Below are experts of layer 7 (counted from 0) of a mixture-of-experts language model. Rows are named router (the router's row for the expert), gate (a neuron's input weights, with its number), up (a neuron's input weights, with its number), down (a neuron's output weights, with its number) and show model dimensions 0-127. Each number is 128 + 32 x the weight over its row's rms, rounded and kept within 0 to 255.
Before each expert's rows: a language model's description of what the expert responds to. This comes from a sample of Wikipedia text that the model never trained on.

# expert 21
What it handles: Table pipes in sports and awards tables, -ing endings like Best Supporting, and prepositions such as by, for, with.
router [119  83 177 109 124 102 170 142  53 141 132 124 160 147 137 134 150 157 140 148 172  80  85  85 132 114  98 151 188 165 142 166 145 166  87 115  88  99 110 132 109 104  92 125 130 216 168 170  72 139 144 141  84 140 120 135 115 120 121 123  64 178 121 131 130 129 119 114 113 107 174 102 142 172 115 146  70 143 107 116 129 118 145 164 168 106 117 133 142 152 165  83 115  81 122 162  87  88 189 110 180  52 150 154 116  85 152 110 138 142  98 149 167 120 116 113 163 180 137  62  75 185 165 137  88 178 120 119]
gate0 [112 145 162  93 152 102 121 153 147 193 125 171 136 137 157  77 148 139 136 135  87 156 131 111 149 140 129 135 109 104  86 113 118 110  82 174  90 150 177 116 153 111 122 108 149 125 122 172  63  93 121 137 183 198  93 174 112 151 174 124 245 116 129 127 119 121  91 120 108 115 106 104 122 124  87 126 166 101  92  95 148 110 145  94 140 134 127 158 169 110 146 142 135 177 117 134  75 180  94  78 164  84 105 156 166 157  87  94 127 128 188 137 116 220 141 113 137 122 141  84 174 143 164  59 135 130 126 177]
up0 [122 114 102 148 133 129 146 143 167 146 135 130 151 132 172  89  79 124 116  77 162 175 158  67 138 155 135 171 146 133 150 155 184  81 139 108 148 128 130 135  80 122 154 197 120 168 117 104 176 101 159 106  91 171 182 177  87 108 133 138 133  94 174 166 114  70  83 142 164 142 153 152  89 112 101 220 123 147 112 118 163 102 156 137 164 105  89 147  86 128 149 156 117 106 180 216  94 125 159 118 178 120 106 132 139 110 160 155 137 151 112 175 106 141 132 131  47  84 101 181 191 129 133 126 124 100 101 130]
down0 [164 168 169 131  72 128 183 161 111  44 139 157 175 126 107 159  82  83  83 138 118 152 142  89  94 177 113 173  80 148 169 160 161 135 104 157 129  88 109 110 124 115 111 181 127 164  82 131 104 112 170 133 151 127  59 105 187 154 145  55 140 148 111 159 180 118 155  57 142 128 132 140 131 159 160 144 155 128  83 106 165 146 172 107 168 148 145  96 126 107 128 177 146 133 151 120 127  60 154  78 116 133 144  77 142 147 154 131  75 145 132 138 102 159 109 163 170 116 149  98 141 105  59  87 125  92 144 121]
gate1 [ 88  99 119 164 123 112 168 119 118 246 115  93  73  92  97 146 141 126 162  94  90 170 111 106 165  82 136 149 158 111 117  59 107 118 137 140 140 140 140 128 100 109 153 114 145 126 104 149 128 103 197 123 151 110  44 153 118 135  79 120 105  42 169 109 122 171  93 135 123 104 123 169 162 122 145 130 104 151 148  65 131 136 147 144 169 143 141  94 155 127 151 177  95 129 161 114 122 134 110 199  51  96 115 143 137  69 182 158 127 155 165 133 129 113  79 104 119 108 130 104  73 153 112  82 101 104 133 115]
up1 [172  85 186 130 164 129 134 118 113  75 138  91 113  88 102 131 137 112 164 148  87 119 133  61  95 109 140 187 117 114 151 102 100  88 120  91 132 112  85 102 151  97 136  98 103 129 124  75 190 160 159 127 152  70  59 150 145 124 136 101 104  44 105 113 105 157  78 167 175 146 121 155 104 105 145 154  73 162 118  80 172 184  88 102 138 135 165 113 104 104  99  79 161 143 188 136 127 183 106 103  84 113 109 168 131  70 153  84 158 147 104 150 105 104  82 109  97 167 128  98 129 110 177  97 134 132 126 152]
down1 [ 71  80 169 131 115 105 128 132  97 134 129 163 114 204 160  73 139 152 106 164 157 131 129 126 148 106 117 160  98 185  58 144 104  80 124  84 144  94 124 121 125 152 132 108 177 141 119  98 145 111 106 160 159 151 151 120  90 132 136 127 154 123 119 128 134 130 124 127 123 188 128  12 146 160 133 141  88 142 153  47 114 157 192 146 172 116 199 122  88 159 145 127 108 169 111 150  86 120 120  69 144  81  80  60 153 100 127 122 152 124 120 118 117  92 115 179 171 138 127  77 148  98 127  79 158  95 100 162]
gate2 [ 67 102 121 167 100 154 129 109  60 142 119  96  64 120 104 146 172 201 103 139  98 109  99 126 215 114 143  95 145 165 133 118 156  72 105 132 141 116 111  98 145 165 142 147 116 102 101 213 104 141 118 148 148 113 119 150 131 131 184 124 140 110 122 192 183 178 124 211 123 119  91 168 150 175 105  81 125  92 167 128 104 168 142 134 176 161  98  76 108 115 157 142 132 138  82 134 150 133 148 143  80 129 106 139 148 138 190 153  91 110 132 120  91 168  78 102 142 115 118  89 112 104 134  93 202 120 143 108]
up2 [113 102  98 149 157  86 181  81 132 103 139  81  37 160  63  97 125  77  96 140 127 100 109 203 159 105 131 134 166 124 104 113  83 113 109 127 159  48 131 122 125 160 155 149 111 130 104 139 135 144 140 146  99  97 128 175 120 205 146 176 153 120 145  81 128 103 107 107 219 143  98 154  89 132  47 160 124 117 131 166 127  95 130 169 143 117 115 143 189 141  94  67 134 137 136 111 140 137  95 160 139 137 108 147 126  61 203 127 131 129 114 115 176 124 117  73 142 120 139  94 136 117  90 108 100 132 133 158]
down2 [114 153 164 104 150 114 143 157 121 179  84 106 169 145  35 110 118 168 167 140  77 125 103 148 149 166  99 106 135 140 101  96 125 162 134 147 119  47 128  93 140 117  63 187 107 145 125 178 112  81 172 102  68 132 129 119 131 147 143 146 182 143 130 132 131 109 108 134 168 115 114 145 217 108 188 172 111 111 139 116  95 105 153 121 131 146 118 111  75 158  81 123 100 133 127 200 121  89 143 120 154 205 167 171 128 113 160 119 145 188  69 127 119 161  89 109 127 100  66 161 106 129 122  97 117 143 103 106]
gate3 [115 127 132 137 149 107  91 136 129  92 163 202 102 145 189 111 200 142  95  87 118 100 105 194 102 164 109 139 147 110 124  83 179 141 100 111 135 146 116  67 164  95  94 112 180 123 119 165 129 120 156 122 116 114 135 134 102 144  99  92  89 115 118 167 117 152 151  97 154 148 126 136 126 138  86 153 125 182 126 105 165  61 154 100 130 148 157 111 130 134 222 157  70  69 132 108  69 135  94 146  51 129 183 159 143 129  99 105 164 124 131 120 129  77 153  94 155 226 112 139 162 113  95 158 149 141 141 143]
up3 [142 144 105 114 106 162 105 114 105 125  80 187 114 108 136 116 188 166  97 154  79 168 173 156 161 141  97 143 160 126  81 108 172  89 144 154 190  72 172 131 125 159 130 105 110 135 142 172  94 126 183 119 117  31  74  46  59 143 163 123 166 126 139 174 131 107 124 131 160 125 151  91  71  87 164 147 139  98 159 119 154  85 120 154 109 192  67 156 145 116 117 116  99 126 113  90 209  81 139 124 138 145 108 103 155 174 114 122 140 129 111 167 120 107 136 118 147  91  85 108 112 111 158 149 149 113 135 134]
down3 [137  79 100 158 120 134 140 163  82 164  60 119 125  99 111 116 117  80 201 142 104 127 161 111 117 122 137 111 168 130 135 126  92 122 109 141 169 122 166 133 130 111 162  47  92 147  78 120 157 103  72 104 117 114 121 102 169 152 102 175  28 104 106  82 109  78 153  73 151 129  93 111 125 120 167  92 116 162  70 182 132 136 129 146 188 108 154 149 141 116 169 173 149  90 169 180 147 130 116 198  66 170 135 126 121 104 155 102 134 148 107 107 142  89 104 178 117 102 132 162  99 126  96 104 116 176 141 164]
gate4 [134  98 121 104 134 130 142 146  67 111 120 133 134 100 107 131 143 165 163  83 162 111  86 166 124 127 118 168 139 155 207 138  99 108  57 161 116 134 160  90 153 203 158  75 130 176 167 141 129 148 173 150 139 113 108 107 131  92  59  68  63 164 147 184 146 137 156 106 146 165  97 122 142 137 116 121  86 126 125 116 126 135 156 151 108 125 109 156  87 123 163 121 110 106 169 139 125 216 182 168 120  98 156 119 176 134  95 154  75  54  40 101 129 149  79  87 111 122 138 105 144 130 128 162 160 130 118 124]
up4 [ 92  96 156  76 150  95  42 133 126 146 166 120 137  74 100 160  86 110 103 120 133 148 124 149 167 152 159 148 198 114 119 105 101 110 131  97 137 110 156 156 117  88 114 124 152 141 139 144 134 179 104 152 130 161 129 144  65 103 114 113 161 148  65 106 105 127 170 127 155 102  91 124  28 124 191 124 135 146 145 162  74  75  90 147 148 139 135  64 188 133 105  98 120 134 141  87 158 101 127  77 124 157 164 187  79  29 119 134 142 163  90 112 122 150 103 117  96 103 155 175 113 139 147 141 116 130  95 110]
down4 [123  93  70 145  94 140 135 124 171 124 167 118  94 100 121 191 148 142 166 135 151 148 121 120  83 137 142  69  81 137 114  92 114 112  81 165 109  67  93 139 136 103 142  99 100 111 158 146 114 198 141 141  79 102 166  85  85 113 129 157 131 123  88 113 104 144 180 128  82  88  93 159  99 116 158 141 128 181 143 152  67  79 102  83  88 103 132 139 128 133  79  90 199 140 151  94 168  63 120 120 206 145 130  97 108  94  85 125  89 173 147 175 149 142 161 133 136 129  96 125 186 118  93  93 159 125 108  77]
gate5 [123  75 110 177 126 104 135 126 132 117 188 120 152 108  99  87 215 127 206 104 113 116  93 111  93  77  90 137 126 179 133  57 146  89 122 114  95 134 226  86 168 142  92 115 145 120 108 178 110 119 160 109 180 104 131 166 125 129 113  65 153 133 155 130 132 142 140 148 179  83 164 142 133 155 166 146 106 156  86 101 152 151 148 134 130 153 177 109 101  82 101 174 143 152  78 145 104 121 102 195 116 121 115  71 130 131 116 127 133 105 146 160 121 107 123 163 138 106  68  59  95 100 165 123 129 110 173 144]
up5 [159 181 121 142  85 125 107 108  83 121  94 126 120 163 151 183 131 151 101  56 163 107 174 136 169 135 164 113 122 174 129 117 102 150 137 178 143 149 135 175 142  60  82 115 123 116 107 119 119 163 139 141 130 144 156 162  39 164 147 106  93 131  92 196 136  97 121 121 144 109 118  49  94  83 163 190 103 128  89 210  69 107 154  99 144 101  63 104 114 109 111 113 148 168 169 119 119 149  77  50 126 153 173 135 141 133  98 137 147 135 136 108 147 119 134 129 155 134 126 191 141 158  86 127 138  92 108 128]
down5 [ 64 147 193 124 120 100 138 116 117 140 126 126  94 178 122 199 111  70  97 102 139 149 128  52 115  80 132  90 110  97 178 115  79 111  94  88 119 129  73 113 145 154 113 193 170 200  85 188 157 144 120 118 151 154 143 112 118 131 144  97 102 107  73  83 123 207 186 153 123 118 145 160 144 129 113 125 142 103 159 193 130 132 157 109 132 174 137 130 121 150 118 166 129  70 163 133 178 119 126 154 104 149  88 145 132 126 113 130 152 143 181  99 142 185 138 148 182 150 153 104  77 173 131 175 118  97 130 143]
gate6 [126  64 152 103  88 103 138 117 118 182 143 101  54  86  89 143 132 125 134 137 151 132 149 154 146  82  96 112 133 128 121 102 102 145 101 149 110 123 164 158 120  73 142 107 119 127  87 190 179 121 124 141  66 120 179 192  89 114 123 130 116  91 160  98  78 137 124  74 136  77 101  64 154 144 154 112  57 181 153 127 118  72  88 133 116 161 133 101 134  85 131 119 138 101  68 154 152  75 193 127 119  75 113 168 165 136 144 131  51 100 132  76 132 119 173 107 143 134 138 152 120 111 141  94 127 192 147 162]
up6 [163 175 121 162 127 114 172 112 120  72  49 182 216 136 118 151 148 127 121 147 133 161 111 178 124 143 181 106 162  95 119 167 104 114 157 113 145  74 124 154 132 144 157 140 162  99 136 156 143 130 136 100 153 111 131 104 147 199 165 109 154 146  65 142 130 150  83 134  74 149 160  79 105 155  94 143 124 116 110 149 130 122 133 120 170 114 101 147 154 141  36 146 159 178 186  54 107 165  92 132 119 121  94 139 126 127  96 168 154 158 112 142 110 119 137 177 123  93  52 146  68 132 130 164 117  86 138  82]
down6 [134 140 115 171 131 131 120 146 101 104  44 181 105 113 109  88  96 138 125 101 124 120 161 102  88 206 143 105 105  79  99  83 112 160 130 180  85 139 142 117 118 141  97 192  67 140 115 161 176 101 133  59 167 119  77 167 139 104 158 190  74 158 116 143 144 153 118 156 154 116 149 144 149 106 107 130  72 121  85 111 184 184 111  87 139 168 135 147 137 114 152 149 167 150  70 119 151 140  99 107 101 104 103 134 121 165  99 115 138 108  91  94 123 130 211  88  92  93 123 179 131 142 106 138 106  77 154 170]
gate7 [147 102 163 168 115 123 104 113 196 149 143 120 131 173  78 156 120  90  90  92  83 108 115  64 153  62 172 163 124 115 119 141  86 155 153 156 197 143 136 117 181 152  93 104 109 178 130 189 137 125 128 105 122 111  85 119 126 111 132  67 102  99 145 177  91 144 149 168 150 131  88  94 116 110 133 141 155 110 123 165 118 163  77  88 138 154 146 129 121 145 146 122 104 163 105 205 171  81 106 157  72 113 176 158 146  99 132 117 138  91 153 165 119 151 125 135 114  56  91 138  79 139 175  54 121  73 154 102]
up7 [121 101 142 148  71 154 172 128  66 158 157  67 108 127 150 143 104  92 165 134 172  98 136 156 127 164 118 172 112 154 171 185 156 129 120 110 177  47 121 127 157 138 165 130 107 103  86 131 114 108  95 159 111 140 121 122 115 167  80  90  97 157  65 144 107 149 107 117 154 151 107  87 147  57 173 120 145 178 102 105 123 205 121 149 148  99 131 131  92 113 154 123 129 193 112 112 132  74 126 168  80 148 165 120 138 126 102 131 131 144  77  97 158  52 150  53 183 156  99 161 132 159  95 160 154 139 133 105]
down7 [ 88 175  87 140  99  96 185 105 127 147 163 120 121 123  52 137 118  94 152 189 114 133 134 127 114  95 150 130 154  85 196  97 134 104 158 150 181 135 106 123 127 119 136  84  80 157 114 201 114  99 142 115 121  97  60  87 164 122 152 115 171 196  92 120 113 121 197 145  90  80 121 110  91 168 116  97 133  93 148  99 152 129  74  57 118 121 101 173 154 149 119  56 126 122 130 112 121  78 110 146 103  75 142 153 127 149 129 131 179 117  59 121 127 154 166 191 130 154 128  99 127 145 102  86 133 113  86 112]